config = dict(
    n_layer=9,
    experts_per_token=1,
    d_shared_expert=128,
    activation='swiglu',
    routed_scale=6.73,
    init_std_router=0.0105,
    n_head=4,
    init_std_up=0.05,
    init_std_down=0.05,
    decay_shape='cos',
    dataset='wikipedia_en',
)
Below are experts of layer 5 (counted from 0) of a mixture-of-experts language model. Rows are named router (the router's row for the expert), gate (a neuron's input weights, with its number), up (a neuron's input weights, with its number) and show model dimensions 0-223. Each number is 128 + 32 x the weight over its row's rms, rounded and kept within 0 to 255. Numbers have three digits each.
After each expert's rows: a language model's description of what the expert responds to; "comes after" lists some tokens at least twice as common just before its tokens as in all text. This comes from a sample of Wikipedia text that the model never trained on. Tokens count by the router's weight.

# expert 9
router:164110127105126155151070082124171131150107109107152137095108138114114104119190113123108181143168157101102162127079131076106170105099068091111108130119137083150170129159153124186209132157125096130113151057095111087139123121082168118141113135101141127172104165134147119141133124109174150166109135107114154133149136104129142065112155207147096133133159116143145099150167083154092090124083123135127159085192126120123154094098072125106178146101127058131160127158051177145135129119069150202096100117127184087251119116095115118116104149168135163147138160068143113091138121078106096123116181145132132110129096128131133106089102087101070186144158151155177087116068157063178112180148
gate0:186149116155104112183123125180148156147128114142168143107120119112166143175083148120172131129129049106138106130124170104135091085126160156138119134079116097094092102084209088140153150086144151154119132104156181107090118091070185120116154072127174119138145091147160127114163145164065128130132083063168133121085151220139189081175069192133105136119099133111086119036195099109150125114157091137167115156124176127136101131123096121118123122063100130134132118096147162124115097122127192138138091096150163155074180114128110116100095146084123102153158114180122136129109173137132164140195099116137098152139115144055161088187139169074110075188122169145155086129153165103135114144105
up0:189116148054107145107114112138123170089100125109137124096129141163123108150145119117113133156094123168191102137109131090115146168162109115130137149090103103102105110110118136124143145168112167172028065178104106115157112104149112084099121162130097077139155139146141084105105073097177075102137155139155105129113129139106101118182138149103165141076119146053171167143190084120135112094124172146157163211124151196161131180138106097110197117149161119141063150170184131153129109160123103105113146111112118165115162078125091115178155169160116158129144129124175102189160096115103153104115120094134166191171025159132092090103115094117059098096105153157123188134080092174078133136120
gate1:095144173055099168098100133124081144084155144142130091137125151159076107101136067139077170183085144179103118129096115126117104084126101052145074109062173136223140182149190125133157098098135135148137162103197075150139137165177130150201128177201146145145161132157138124144164148122166125134128109171079173137129095115077178094102144128100114147090133142100115124159134134157127101135151175166113104134115077137170106133131135084151164153141118122098145086105122139182079117092095136107147097127092136126149135154080122077123126153104163119143176129148137168137150076104125093119149111090210149162147106116178126110066113146137174091176149080147126123041116130121053159091104
up1:098129114130128159064147160130122115119110115075092135109117076148152162171109139148194130090163114135164154086141080137204119124134157079163104155127104147123111055063104146093170122084151187143102121152141187155061144150101116114072140150104154087113122164142187182105105100164103068083189114144167088173107158115155148106165105132147119197168116114165143141140123117098075105129101056150106095120109114068080116109168173092065113100124167148118146102158116186132143178108120140171138163167171152114109117100167157114137117130153145162139116094105093167080158119143123117146057168088164103134086148104141124125156062125164145106121118203119159152175111056092178109115097
gate2:128116123147139115139090147107194165145167127076148175131163102115134095112142076145055129116148099105151168142099171106158060080154121193124065103121147138116108098097123219138095122083047142120083138154074116146172108119108127166150118132096128150116169164127093152122134108173098170114144122137075155184125103174086168158143155145145169105202141090108151178198175128090112084120145179120047120168115088155156110094132128146157149127094166075105075159140091135138122127160176096066110116102117140174128151063119120081170135064129125124132149104146134075132128146097134095095182118118041166140107114142150147122130150123116158126153096127164126132127191176101194172139131
up2:094108135129104100126130142101167108115103193156140091144112157147141121140118100115102145129141123178124124097108121091109071121157149137158115157076109143139111076130108147128094091143153095132130194157157087136143063096154112103176172118125173088073119163118106125137132096139106078232150098086101186184173116110145157122163153114141147133121147074127116083167115142159164106121129207125117064157222141145115133180150148161121161133141169136163117135107108127115107105114135095037111143092129223125146094129038138167118120111116135132158145115186135085150103163091111054131118102106160172162174168119146104146114123161104113083101154139066060148129163191104082185119175
gate3:095146101183081106084118173174089145139152100166137144095145044135136134098096169148108130161155111107087095082097158104124102110117161175098114130177061145084161152179106139164159126130171154080082105083128109128129174163177100122107160152131113143180156113120140111086146167113084074164174163147135133128078149102103185154056136108117127136165074119141135152129159145124111143140096108137108155115188153104159127168171119139120110144145227155078079121078185110063139114122181161107078097113142118123114131152079116165084150201100126108167122097083165155045069176097092186156147091139132163127169139131138132105132172159116105124099124062130132161133104129131143168105078
up3:140111096127197157161088136099150140087133153133140130124164106081161192118177035092096117108136123136086082132109127085127138136165132102148136169141139210112118121147129101097126131083128059112128161084097138136140136153151135154142153175125170025082178150118083181117140111111090131114155055135083141127123203101142127110145168171085096187126157163173129076139166118047152053147144192105138136140083074148090103129103071120117134118082108109165171121152139112146129125141062142130102176171162141187175139110148119153101153093170122112169154130149102109184097152083136121115141105157154150090096106131168155094175104088153126138174130158134092067092146130097097143143136
First token of a new line in tables, lists and headings (|, -, =), plus relative and question words like which, who, that.
comes after: " |\n", "\n", "\n\n", ")\n", ".\n", ")\n\n"

# expert 7
router:122102090118118142077136093131098080166191162149178145067090123121171141119082144134141139150088113131136114088134095096115179137100099107090088031063119132125141137164191111141129144109107165126131119229134144130160061138160168146090067165119124089135085125127119192119121119116134116128129095120140077086098119139146090095105063203119138147159123169122153168179149127168163156136094184148173125104116157161086118155073114147102179179094140146100162110144155125124119113173119072151131080118161122131134113183111088118140114177156079140160137144129101116077196171115128192067151050153123120120117103143144164200165075089121096125118094124120164106144178137168119157111115
gate0:125093173118138087094131092133104068137114171150158182222077147110141134135148117143143164101139113094141138189146109121116142137146135162076119164154162110147061156130095124066096191100147133148121134141126177115161054150129076111148136178147080149109153128148146158156154159130141159087124106052178100095104108153175145168136132180151098146131124128087108030103090129131135180145109136109195121116110076104163087101126153189092072099112120192162158078156159110166126141165086126105089088127146136154186104072101154137126101151168126113081136150120089107152122141165079133121128122073145135087102110143145140148083148115111060139174116133199136133118094170181043121160128
up0:106149100112122102131158038152158131112097109131147148090170152147122082134138108110144097161062169114124108120074091089137212092161115145140161170105146097078096107116125126124131122135136109099086134091125148115099183109152125111146114179163086219160104174174122118117133086210116118142168139178093080115101048151123092137165136141090154158177114106132146162112159120100115069124108133136096151139207172125158119153070111158158093131127098118100155094177155121082072115105127133042153098137128112142119131146145156110161137134129077140078091148129119181159169107094148151111090142098146122148133142127070117124155093155213104092172188130187126181152115146155111042171143
gate1:152121123100120149116134149129135199179151140121135152211088127117134129110163160115075169176076130173131209128148122181101094110147176132103126133119144053177117163138154152118096074128109132170153150147132146144076140087117162061143158123123113057142149096095169150111128177092116127100089156135146116126115077155141165163178091111125129135168103126116068155056144108121161116099083153146096146176167138104089151149156161069158130134068110098112176107102168145152043103126150125099113099119160137120160165111130118170056179106106119138055125202116130076102107095199060089158063110130145120154118136123099124134117175086161163072158132142144085127122148123148083124172121
up1:148140100087133085150145122103101158087134115142144128192112137101116145194089112124183099148113145125158150186137162133159150167122206175136140050091151136153179169130135118155138153140096110152134146149115100152164111135161128152120120041093173095104098143127121169117133130125165196127090048094148149108142149149155106171145130084038083110096170124117076144181145166102131158124139073092079066116110115116164140071136135118118163116127157102163090136132176104086102093121099117121156150105041150110140158136092142141133125137178206138140138107167145091115040152086158160137132124139188120163112087171115134195172047148152116137083075100114150152094099104130102097121137
gate2:055085136068145136117154104149144112098148116149170157136120076115124098088126151073146188078141109097124115081165177104124127127157140137157229091154124112091096187170203097104111185133109128115152161122143175169086130115184184137143196117156108129140123134110098120134156131118117137154127139147074143115108132173123066110104215109124168131133090140089181168125127145101141186127104080104138139126163168102087107096124154083104124105147132105196127097061193160108183142106089129158117104165101149101125098095131102206109076093137115216112114109160190150112135094125128091108096097150117162102161054129105126134125148148141058147111091116071146147149125099112092140146127
up2:181128161126111149163170092120098106145098181138101156139122133123137144142096141136095113104138119092161114160123117136074132107104110168140117067149125118135168137148092168109112136188092066070164105102163176153118120144155101083068147146119100143166104151133160119108090152120098144145115077133151142096117119157086131129197127089171105192179137127103145132078133087158124177160143152105092182149103124159128106142146105136140128136108123120059102188054183169074093126160155131127090109122093131110167065135168138024111168092113084111109179078087159208150039150121188143143124134073153148143123101127122086104116153104167160066098167101081149153138088204169153139117125
gate3:122152100091158125115163093135127150125119128110133136118123072048176080089179120142148117122145160205175116131122071090202134148117161068143113157112143160180124137099160103120056129151170151116137122090169122135128167116228125142116108058137097099175129090115169130116161125122156124146112139130086090094141098054098139082112109118113120101070150111120117188101106177118132103088121040049088103206152188116107072105168127152126115108123184107097121127149128176139098174150122142133158126139100144138136092148150166088199148098110138107140071149109099189153153136183099094112148071146118207153145100109150146115126111137111102105147140117115102123145149175172144156123188
up3:172122099137126097132127106137125150137153088081109064097159166131069144161122216054138172147112139137169151160111145115130111179108159158115105117090197139119118144090128121133169110148123143174064115145151105152060076119106160083162149121140098089145165108102123118139133112117137132130087062131102105156132169175153145130121151154134057186194118128181143128148203108160147150197051104136116083176096139090113160064115157154143120160160119062142135145074080112150140078086138148110140142099045088132113195110149110099099168152131162162167078149146120076168141133052107110113136090135127062093140117135128143157156110096115105108129120102130130170129130162164185122187140
Head nouns after the/a, often ending in -ation or -ment, like authority, government, album, series, cultivation, improvement.
comes after: " the", " The", " a", "The", " his", "'s"

# expert 14
router:105099159150145092127167166067095115134133129135151149156140161134160125166140124109169107098093181187197165129150080126146089075094079073120173124103117244167132173080134130122124162093132137135144096139127146149145111182141089115134126145112104144191153124131156154099159186141086175119164127138120134108113134098103136134086132150127163116145117154174151111087069113114154135079148128074144131148058171133133101105085124123139164097089226134095104099130136127082129139175112170132122155120110067119141148134133158126184095106110140073137111083176147085125101142176152078169131119155095085172069167133137106085115182168095110070133092130153038149100146064087078100114090
gate0:129064138159158081055175068147176110095152105162161160101084148143112164156082149116166164143168159142106092171110126106099105107108062112076110063089204166089061110118153095167177119139170125159072099123063170151175111178105172115174150129151107170128142109144149060138175102112164156185128104107091176090147110140109177099134123126165151145154123139107111141111104173112149124088159107140083129103125117132168137078146082093170128132133139081115134115156120133108061125201101101086139099182170144110038157111121140162143145116153092126134165149128108129168113142119056139149098106130145135125086126195119114097202144148072125151132137119129142130152116195132117150168133
up0:134086148117177099098172046125143164150107089142157154142120124168161129093154157099111098046147138150120088070113121132123058106143144104209124131144116086115118151155106102119158079125147151040149171114169181095192146122096161130140160144143161092165130075076120169148158054164105153132141119177084103081137126154132115093110146177119117144162150125158117157107106178180146133149158149138056150099143089145158125159160137135112163124100151096130152101105112087121083088133162167166167186087096080144105118122130137117108149102105112092129107183105129150151133123162079211174075152117090117135173117139167151060151142151097153091107146120058121120098131124060196077120124
gate1:080174107105118118155140125144128060170077136145080065118101126154125142102111160110196128165104128141120081116172116186139131130098142177130150140160146118080176139135166089144142073133073126111086140157144095152127107069130161096125095153160150135186153089128048151124090130160150176085145144131130176135086131054137122081156087147124063167120114102147138108118150101064131128136143137084107152162142112134102146104189197100157156130171135125182057154134107167083120090140150117149097124090162121073093107132139200102190182158121134101125091171110112076124128163163103132181124075144132143136144145125097129089077174169171148093106152158160106031184150174122114153129104
up1:161107081094144096091109135099139134200151095099168161129148093143146104113136109125118177102136112146083203100131182188151115076166085160124162060140145149156177081146122136091054101155113113107087113067134158083105072149152145119177157112199088108142144191071118194054174157113130153148142187137104174157166118136134138056068147120116132111177087079116127120155135104120151133100111098098139134142147149146136172182120144076102135109099113145150131127121148100175131114186055150133153183081091111097088083144180146107146136201221113096131098125155118128137097096131096132139117127128134138057171157120121102148135091139112124152140106135154127098131107086152151153107177
gate2:109157153126072124092104107080163086100094049176165145097145161085130133169126154086083150111153091137127164157145115140117116134168167129208197145117117123146084105120133101105136130098040120113152111157105121108071114103075052124157140124161133168146082193171122101138091126118134109118188127118151144134060131109128154123088168156161095187122169143134130121149164096107107157183122102079155144080094110170164158186123136110148151159122085135135196085126142187134104128130117134136113129128124135150142165050132101094091130194168160159133106116086124112092128141094186146137120163117115129086148136165133207077137138139089091168114148034143174054154087121144120104133083
up2:090102127124158185128127063071067153078120174130152153113162095099196166144181173138102123146136077175134167140126106114116125135120142125064062094131125101168087092194101177083168104181126151108115109162076125196137108129075082109164114172117153068193126142134109100180114128156196112142094126081143094110140141083112115091116141095128107147135135154125139106133129087100073156119083128119104039092161140153103077105094139110180200136102130126149115138151083099150123155077191120074141183151104095147123128195088109204138124102145117100124108111137158079160159112118121176176124144159169118190170147151149136115117148086121128145129122101177118134178147107147133142088117
gate3:050120164135129096072093096111132090088146158083078081064148169125182173126068106092105121115124158137059126166134137085113112127145153117115153114182157110098114106120167217114085134148139144091151070144131203162165151129170172112192083102140149171145128120138107189141138068061092109168103130099143248175094078108116136186134121123104112166152125095104031136181123126115167158145150148092153115164136139103114165151165139145122116145113086111180122131141156126115121127144088135164114126120112128125126183152171177131143089147108094108107158115094158121117142110102126082158107125119098120066087158152119160128076113125105149129169146119114078172130115140141107159104208
up3:165127120106136184126125095105117138080099140172143122160131172220073127127145100117136089082141127141100150113085056041142185133087144110065129194115108100133113119095129136114154190152153152159139090116148147083115124140098105129144142136099102107159152146156139136152118101146220112109104074088141124062099147159135148122091200172091146163155146170128131131082165107108119089121194112171124124179089101136174164138113129109117153128194155139103155159146215149115087159188115092106116121158171104077159127119116185131123158146130102083131100142131091164084097130104113072038165087140122185084135075082114086125147096110125172132148127127152086104117146126134139192100110
Word pieces right after a capital initial in Western names and song titles, such as G-et, R-ich-ards, W-ern-er, and chart words Billboard, Albums.
comes after: " C", " L", " G", " H", " R", " W"

# expert 8
router:131113117138147107153109130121104112157114115146127083087099122179173105130122123048107164167116059138124198151146082175158128080059113083087083111133103157127115139144059111141140173130152104110080140185147129081142114119131141118102123107158140149125145112147167061161168131132159109132175137181079167102186144116134089149175148108150141136136100086115084135121211160124091185089167126128142143110132067167181154146163065147151162096149136151162097138166128131115190105132143140118134142085179117123010157121142150131181126161064201083098146138098141159161091103127081129149172148150161140113151177129190123146110149095168160112117137057082163178118113118137116109169114
gate0:166127204104138101152076130165139079112120136145139099145164133165102096084118103107157140118132139107122171160145126103156158089136138170159134096174131091139109137116137127124129130076171164143159061113098101150173134106077105104080156116128077090094199107064131147121167081109076171111117101107167137176142166101139062123128157075157105093121112105111055171146139099055093110083113102138052164164138137114118210160157118161152140120091134128247144141145155101114112184149098120127147089136184144148088174165111079167161153126154121104148110112145039157172121124113081162123116172111110101187088170118150116157116104146142181111151123166084149139187115120151128139132165
up0:170163092064165090184141091142100155151172145099115153114108139115128147108098116124128201164173120098111066087129106075141086149178220060146156101126127145129129182107149123117155167147106149109070120169080154121164134185088141088109133096072167094153100133061113125101143189175166129149099131087123123184128178148106168125102155087139121179106120111052128104136156122099168140154142170165157076165173157123206075093152138155145116109139121131137072119134147098088147113188076099145172078136140156135121087141136124081133123160077126175109103105176116117088114160110147138138139076166180144134194103100156112120126163105168151093161109063129116097086102109107132090123118
gate1:091087099169103152099142138096102080148081122074048068133142151129156102094087137167179118129169135107147142167110130100126160078098191105152144140126138155136099126189126138070157175117103120102107092062162119143186136180093162105107092136187156129054121120096171113167145115184176120137160150144210088095068127085167116157116121116095157086076157084100155124096120180146124149133141136124128088134147161132194179139123154084127112107114121079101153101082186160126118137125147147148153085075147151166129108109128172110130126074176135140166136108095155119146118156148121122142103148077132135101107206132091145154100150131187080088132076062176097168148157170144145087070143
up1:142149075115087125170103137117068138106164039095166151086075190150107121226182111096136122155143176149106156129110102167160135104103107176156082148151130105114147187131187133113159155143104120141147122115134100108134129111112130119124122235119065118135173088070119113077122150101178145168181132133131149146097102114140130200117103156121125162159112158088103119121111085180168114144052119144173181087090135128147118124160123154135152126126074128132110186192134095094143075146126187132064101148114108122190095160138090129173132115118056138183130152163126167093129136080155098163057138128118103063068151102127104153127116132099152131132143137130139137091123117146142090078092
gate2:074134152134140162189092163108104057099069112080147126136076123104037121089080134156127198106084101142125172168142134118168133107075102113128090104099150204128118075094130098137143121137067113127120115148116155170121125134117144105098151123132145181116163175190073179137088109137106134133133158177150107063115118113158118119194100160105165122145185146146130127102162180085148117132143126176091118107176110090107185129171142093081144167152103181093126139149097127126105162105133113178145147168144137129156147144123110088204122103156173148124143164167133122119085097090120162111055103160120121074172091118140171131112193189119076143108160118047144102069148099133125140165101
up2:113062127129090170132149049110141147151124140131145141096155160214097101130140127095116122135133145081094112129129192163109062158123144140116150123156043142070088162149130093111117208102129161148117150154153082125103185157114144083176061130116171108136134133127157116106173113166150145144149194055148086124124078123052074124136068086144097116177102139073167120132181144101134117097138163101169148096136140136080120105139147152166091115127180093083104115132146098171125136171078109086125166140073068143062170157136119131129161153113172140107125139118142112163136144120145123143151178167150079153175129132112089132154153086133124153128085183141075159135127157218074110124111
gate3:168111108156136128124119144170108083122118135117114148150126126077126078126192110106115119140124171101169117125137138159133161120114150066150099162141160161116138133113121077134176140119110115155192088150137130072064099100115130111060134120127103170146147079164116129161150154097131161117162125123139053169173152106164139180140049170202115129175098132149096136116122145140086166081113166180113125110202102170134116156082177119144075153150183167076102131093115088096181158147188114130133171074121158138077103099135127165131142138158081137162149117174133093084116181124138123159102090127085060105124126134093116060164148125144158102114167077155093154087098203140164100074038
up3:160105096149054161110146090146133057138123115106091137130212141175062155200156158120150125110169090084113142144082143093185121018143129115111144210071110117156083142130113096091176112141127133104115129184105166133155154100133131151140167073141120128155143168131111119140189083119157144092144117130174177120130178147215132159122139183131173128158096155121155134122131153123151109091130109188095114106116143185129121140102186145129103140151127149138120140124082106166122091078121149113102112072124109127093097126100163092162139101242090119131183115149168133177111159094166099113117095121139083063106097170156157159135078091127082099099114149103078129107125117111100115125114
Numeral tokens in dates, statistics, elevations and table cells, such as 28, 000, 1 in 35–113 m (115–371 ft).
comes after: " ", ".", "–", " (", "-", ":"

# expert 15
router:044166127159109131135103101184104067132113124135165209160180182060155146076140144167104106138158154134109134102094136079148118124111148158108120157144144096172117168167116049073122172157120177147153128086127096156149113102086207160155160079125104178146155097113116119123095127099183112149125173103111133094108119100125090084131072152105129140093155178103128147100162096113153150103136157115175080098158079112107078111157120123142113164087083092124187140152142151149085134149080074084162147125077156146149116119182153186121167193134181065157168157106113151144158074109159116108132091165133181128157115141132102149122177143108118144103124091100072161093118125115165197132084
gate0:168175064125128080128115130135129094120169159144107157097097155110157164210146088101150061135145143119152077176164135130120062123132059105182123078123076178100128112148165069101139144115108144133128139074125192102151089163138175200119157069085127135152140109160087198113137095169121132131066116177134153121099165138160180093080155101119080143141109100105085164114142117167155103125154164181129143110088096108126119152114153140136156080080122118139153097084117117078090117161148108119129101171145119133109169123097092125210104171148106145157077147176138066134154161136127212146125123160093079169153136134153108087069149115111122109137133092124119126197076136182173159121135
up0:152094113142052094080126094123177093128167111191170177126164130108089133123093040123164044150125120121140122156119127190063075094111071101154103125118164108099031138112135137161166192120149123185136157072135130112149139116191104159122117031135173117099158176149133121170143123174104155163065067128105190128139125180142105153102133161145099130164137104128123185105102075184194172125086174131131131144168115055095145128126101161128147089114169153112200140105124126090129134097146074111161122117166127159110094172127112104176117120103135133132101165181179128091141109170145151104102142126100109159156112187139114149092157114116121119111124110144114108139129130095149144121146
gate1:119078202113142122088208099139154187111157137164167106074115157113128134081081157081071171084125143126128145126135107146159060203139183073151144171122129120123166126146118112151166210146091121092132159118102135085127070145064164105133155225165169133164111131081099145091205166102158112121096047086116112146189117172173125144115113088142137079117136195119110151160073152140141169140151111128115124158145108108168136155140120071077127104147121151156100142086149094107166154113114137146178099117120162075098144059098166145122119122133123115086135114146086144100152140156118110117101145188128116130152091119143097196128169085066109113115130138158103107122094111132135136143079
up1:133153175118114067101067065141153148152164189131170145114113112188114096125140114100200099123102152111148134094090123135100190162141104127138142130101127115154189089109120102192091171107148147055162163135132125170097141110138122124079134139187149125147096078104115139132128086148200189162173108123123122144109179152138147089111156099101153156141094174076095192141151107138129186107118150110142151126132160148190102060091132186092097135109114125131062179071095113120163153121130139150171112111092158083149114153056144181091149119153065111107164137145130095041095142055155134104133142102087082086142096137065132166126120090095193135099140117147110153118147094153164129129123
gate2:156192156114143129090149211131158115121115211149145120114131120105118123089125095135154108118120091130165115152138092119111120117144128075131055158153123063148129139143137125146163108092122104150035117110138110210129207107078126137101169124102181108101080093167157098143151082192132112124105145106099119147079134098167191166128136184136108136159166098101123125144077158126093124113089155119124163101112076092179091162107145117099121175119158051171115178155116117126118138107095153151094130183138157152170153111108153113114158137080146094127132081136162091206203135098145118117101082119192158081119123117129138129119107033162085154120074154141151123070122101130106199138119
up2:070108154204115103167088071123175131085173059081137105207105132082166107107164155103107125119092172121156093190153124120120116191168120120121123129157127098137139158127133086096088121154186097137080125137150097110093147141116125129106146127098156132141145120126196143138131131131130160182164150080138159162098084142060160068161065161093143112158135114103126181069116099157128174143137072150066087115175109127112097145150145095140130101131162086131163145153126176159112092129121070066102132128138172116115080131145124137140155140188089110122109074143120183192120089088138100116127126175169116105141070176142166101118140106193156155123176184101156118143099155088049175125111
gate3:146149178151083104126112123147127211088163127160196136209102111082177127117126086167116135159133191240129148095074125121136103098156120149108163120100100146139056177199090103124103116133138175127150105059105143135127143069178073108118121196125111111093148155046115118115170110151117137100190087073111095141162100102106111158113137122154129165041155134186105100108082128100131174132144119125173105076128130134207129110143109168142120115136148200128080139157113134127164099114094161147086162111115143099146112141071134052151152171157140160158107088162075149140127141123123110155086139180157139101117094122091105115119090140104134104163093140155100130104148108134139124110124
up3:139086171112054097137068117115118158162157124148065136223145130176124181135133135176090140123081168188166102104105147153202131087105116132138148143153096145170100106139115112101112149090161138080152166126104191183165140141133162104116145142111097074134168164171080139144153142122120106092200049142062104037166052117092076136170151157098150136119094146198086149150143089084102099117141127120106100104135123074135116121139110147109187125098115174108132080119149119103148148175145135126089183137098090139102153103135094091120114127163112108144092146105165090124151167086123129137159159110143136143110090165134165107122121142109089104158185103125081178132120144188169077161092
Determiners after prepositions or was, chiefly the, a, an, his, their, its, as in was the defending champion.
comes after: " of", " in", " to", " for", " with", " as"

# expert 13
router:116093119186165136077103092175133110143135128136131127120090112123119163130089138102177161117125130108077144130141092156120126163039125095102070122125103075156118090119137149160142112128170118160097104152193164137118087160127154120116099109155119184049118083143078120107172160119096205169108178176075194119117135182170143168146136130103102110103186059089149133095096161096117105115173079133102164135137104171145151124189103169170154062116091150149100107098109156159105133084100097136101095134152124101077163102086127175074144101077186159131128157129134138162100071132124132131137170163133126175123119116153175135149134159113166086171131100128159053154192116102160185122194
gate0:098124064131148147130114102081112080057172117121091108177104160140072106180153115088162091135156098104137129172167139120123166156151114067065117099192112118106148094145135063141143193122119148139120108140141055114168090119162211180151115148215102165189142186176125114125110110136140115089087125161123125104104155137131160107137094127131101141150124103058165132096157083089133120131148112190099152172100089157176092148175134093125136153160154085143156116145172160096132154122107159129108107164161149146091133113139083212125194125125173153152093167129149124136148129178097129145068114128092128149106096164175094134143133056080069107076091126106068163146143101131144149115113
up0:066161165109183088100123104124123151101134100134162036116164123077107153098128112117095134088110214144120137161116140093128070140123105184108142163124082119180219144125138124045094099103127146110095089092116111056101100146084056153095183154149147183134083113091145170140159146152106195154130091154162203142136160147133120110136141133180166080095124111122120157125123182131056158126150131113127153129141112130119134119107080106125120056107135136143109142152095121130097069158064161155165156148122112122133134096180168130148132117117149113088158140112128173157117114120181131104197139168183191103132082209155108164159104151107143156163135092134081104141082128142094130150115
gate1:142118118091159056129156136156131095083189169148065168104129161106139094098171188099118167155177146073136140141142088139135051166158152215116124138121125109179076148141161084152037131112110163147137145064119158073118164158095116155157077153124153124140081100160141194116156127149086144066119142167125122148136124130131125112155158132117033140103157141142119173147133133083146094096115130132122117142138137203161123115094119138122177132132094073124157154120115064119144061171112131143063109141161123162152139089112154124089166098126094107088125176117171167123177122117159119116112152135078142103155111143107168180080129100100120109034178130176127116114147129068138151104078
up1:139169062128138112087107113173143114088102178164120095103084135097123110118145131088160124141122179093160103144155099170124139151183110157103060166087128093127102128150160113124071162135147147125136084162166096093115135086157127150117151178202099131175072100091116138067181167148089144098120207173157072101095067092114165079158104097154140123108152132130056137155137128101126123080147142121125146133201134145168127125101101107107129122140136128113137117099121162122122144095132126177131092077158111222125201109132145114138104141086181163090076043169084153113191146136111140118081151095111088173183129118122118153086104076086097080117146153170140142150194138118120151163163
gate2:139121121137098146123142127100116155158100208137212183124070113106177131169146125083099150160129088130150145091153150110075080086098109138089139094118136096165100162177088108084069173144103180151150108103151109147124117091127051161137178166166183180130153118114143146106160114145123108110131103159150140039144093161160144136110108094148162101085221148140146196130182121151137160122083127054141117118136187119128094052155157145144096126080091175175088129128123116061127142097132094094125114157190072097149107113151100178122109116121159105135116148124100096136120108125125105164162093141150164165133101113154153129084160081159174132185114114079152101145069069118125129157127
up2:220106163103115144140046116131104131096133125116156074144088068137068085089098070146202150110169162150101079147100115141134079103129107164111110137104133171086108102139135151128162153147064131237127159112136136058076178157095104137109094121163110109111162132092152030171117159105116110147126082129095171159095074115098161164165170154106118132123073136135150135143173146098163157141119161136180169115168177122093090175145119132157155139109164111161160065132178110093087092113131118100132149130172161190123095151191136125140108106137108082173171147124133154145099183115111146117126088103126079141121162090112130146146172135070185129145128097162130130110150153159096120123137
gate3:162164112174154163148125049164166154100132116141074097121151168132083121123122155138100162152079103134132137115136103086143110066130107088060078177149139151111098131045092151160161126170089091087131108074077154113113158132113142175145180182108102144141148135163078114122172150162125139217093092111147175132196099132108170149116099221106117111168027148152114096170141159109156115134079127112134130165104134109174149106155133119155110119110147121130113160110103180101129139101096163104127139105083140119164171127077175169139103133077054140134142130163129176119184084122108081120063083174171108149109189121179127149108068095115117110114115157146110146145131117147161148107119
up3:120157102173113153185167120143153150141034101141137090108122139161119115088149130107171124147149169136229158155100133118152095134074032139103118122117115124154100197128181101057131119107092080138162111108145149076123175118160147122142128109140138124126165110200122101107188144128123111129165155120166121166074160124096134058101084133113151147153138105126144164128085134115169120150177134070090120147157118114167110058141127150164109072137160164116187088097157146148116176179164119160148104090119130082087137102145198112166178160089086167113143120120077135121152162167093080093088126141128102121090132167138088175087156105122101135129118089064064184126147138121081076145124
Bare space tokens before numbers or values in tables and scores, plus list dashes after coordinates and currency symbols like $, £, €.
comes after: " |", "\n", "|", ":", ";", " in"